From a checkpoint of a small mixture-of-experts model trained on Wikipedia.
Experts: 8 experts in each of 10 layers, 944 SwiGLU neurons an expert, 2 picks a token.
Below are experts of layer 6 (counted from 0) of a mixture-of-experts language model. Rows are named router (the router's row for the expert) and show model dimensions 96-143. Each number is 128 + 32 x the weight over its row's rms, rounded and kept within 0 to 255.
After each expert's rows: "raises" lists some tokens whose logits its average output raises strongly, later layers aside. This comes from a sample of Wikipedia text that the model never trained on.

# expert 5
router [ 97 133 148 131 143 162 102 117 151 110 142  53 135 146 121 122 148 140 128 127 138 168  61 117 139 122 137 121 146  93  57 118 129 126 100 172 119  88 146 170 124 172 173  86 118 110 119 122]
raises: " ", " in", ",", " de", " (", " and"

# expert 3
router [152  95 162 169 142  81 193 118 122 136 170 132 124 111 105  84 127 170 124 131  91 119 161 139 131 149 140 174 130 100 165 174  91 122 141 113 117 140  81  98 114 108 109  87 111 162 196 118]
raises: " ", "\n", " and", " The", " in", " the"

# expert 7
router [108 108 119 137 134 124 185 108 101 126 119 102 130 114 165 113 157 117 135 128 142 185 113 205 148  67 201 159  75 133 119 128 114 165  97 116  85  98 112 106 128 104 141 135 126 104 170 103]
raises: "s", ",", "-", ".", " ", " and"

# expert 0
router [100  78 133 134 152 135 144 144 160 112 154 123 145 154 119  90 165 120 156 134 129 150  62  97 113  86 130 132 125 111 115 142  91  99 121 130 121  66  95 141  66 139 136 134 138 170 174  75]
raises: ".", ",", " and", " ", " (", "'"

# expert 4
router [115 104 152 112 106 121 157 101 141  96  61 101 118 162  94  76 139 141 205 130 114 152 112 147 156 146 136 120 148 137 113 107  86 123 145  52 102 111  64 132 129  77 155 154 126 132 149 107]
raises: "s", "t", "1", "2", "3", " the"

# expert 1
router [110 122 129  63 167  98 157 132 103  97 122 140  57 148  97 113 151  74 192 151 109 205 106 172 107  85 118  45 164 144  81  94 125 105 135  84 114 154  88 112 148  68 136 126 101 184 159 127]
raises: " ", " the", " a", " in", " an", " his"

# expert 6
router [122 142 155 171 153 125 206 137 171 115  84 123 142 135 116  73 178 113 120 139 148 178  72 175 120 110 146 141 100 135 124 175 143  92  97  45 136  86 102 109 149  85 124 118 129 105 197 167]
raises: "-", "\n", "|", "9", ".", "2"

# expert 2
router [137 165 149 119 148 156 153 182 137 171 117 161 104  97 126 112  98 102 177 141  95 168 141 121 122  89 160 152  31  98 144 128 131  84 115 114 123  56 104 133 120 106 110  97 103 171 162 156]
raises: " ", ",", " and", " in", ".", " of"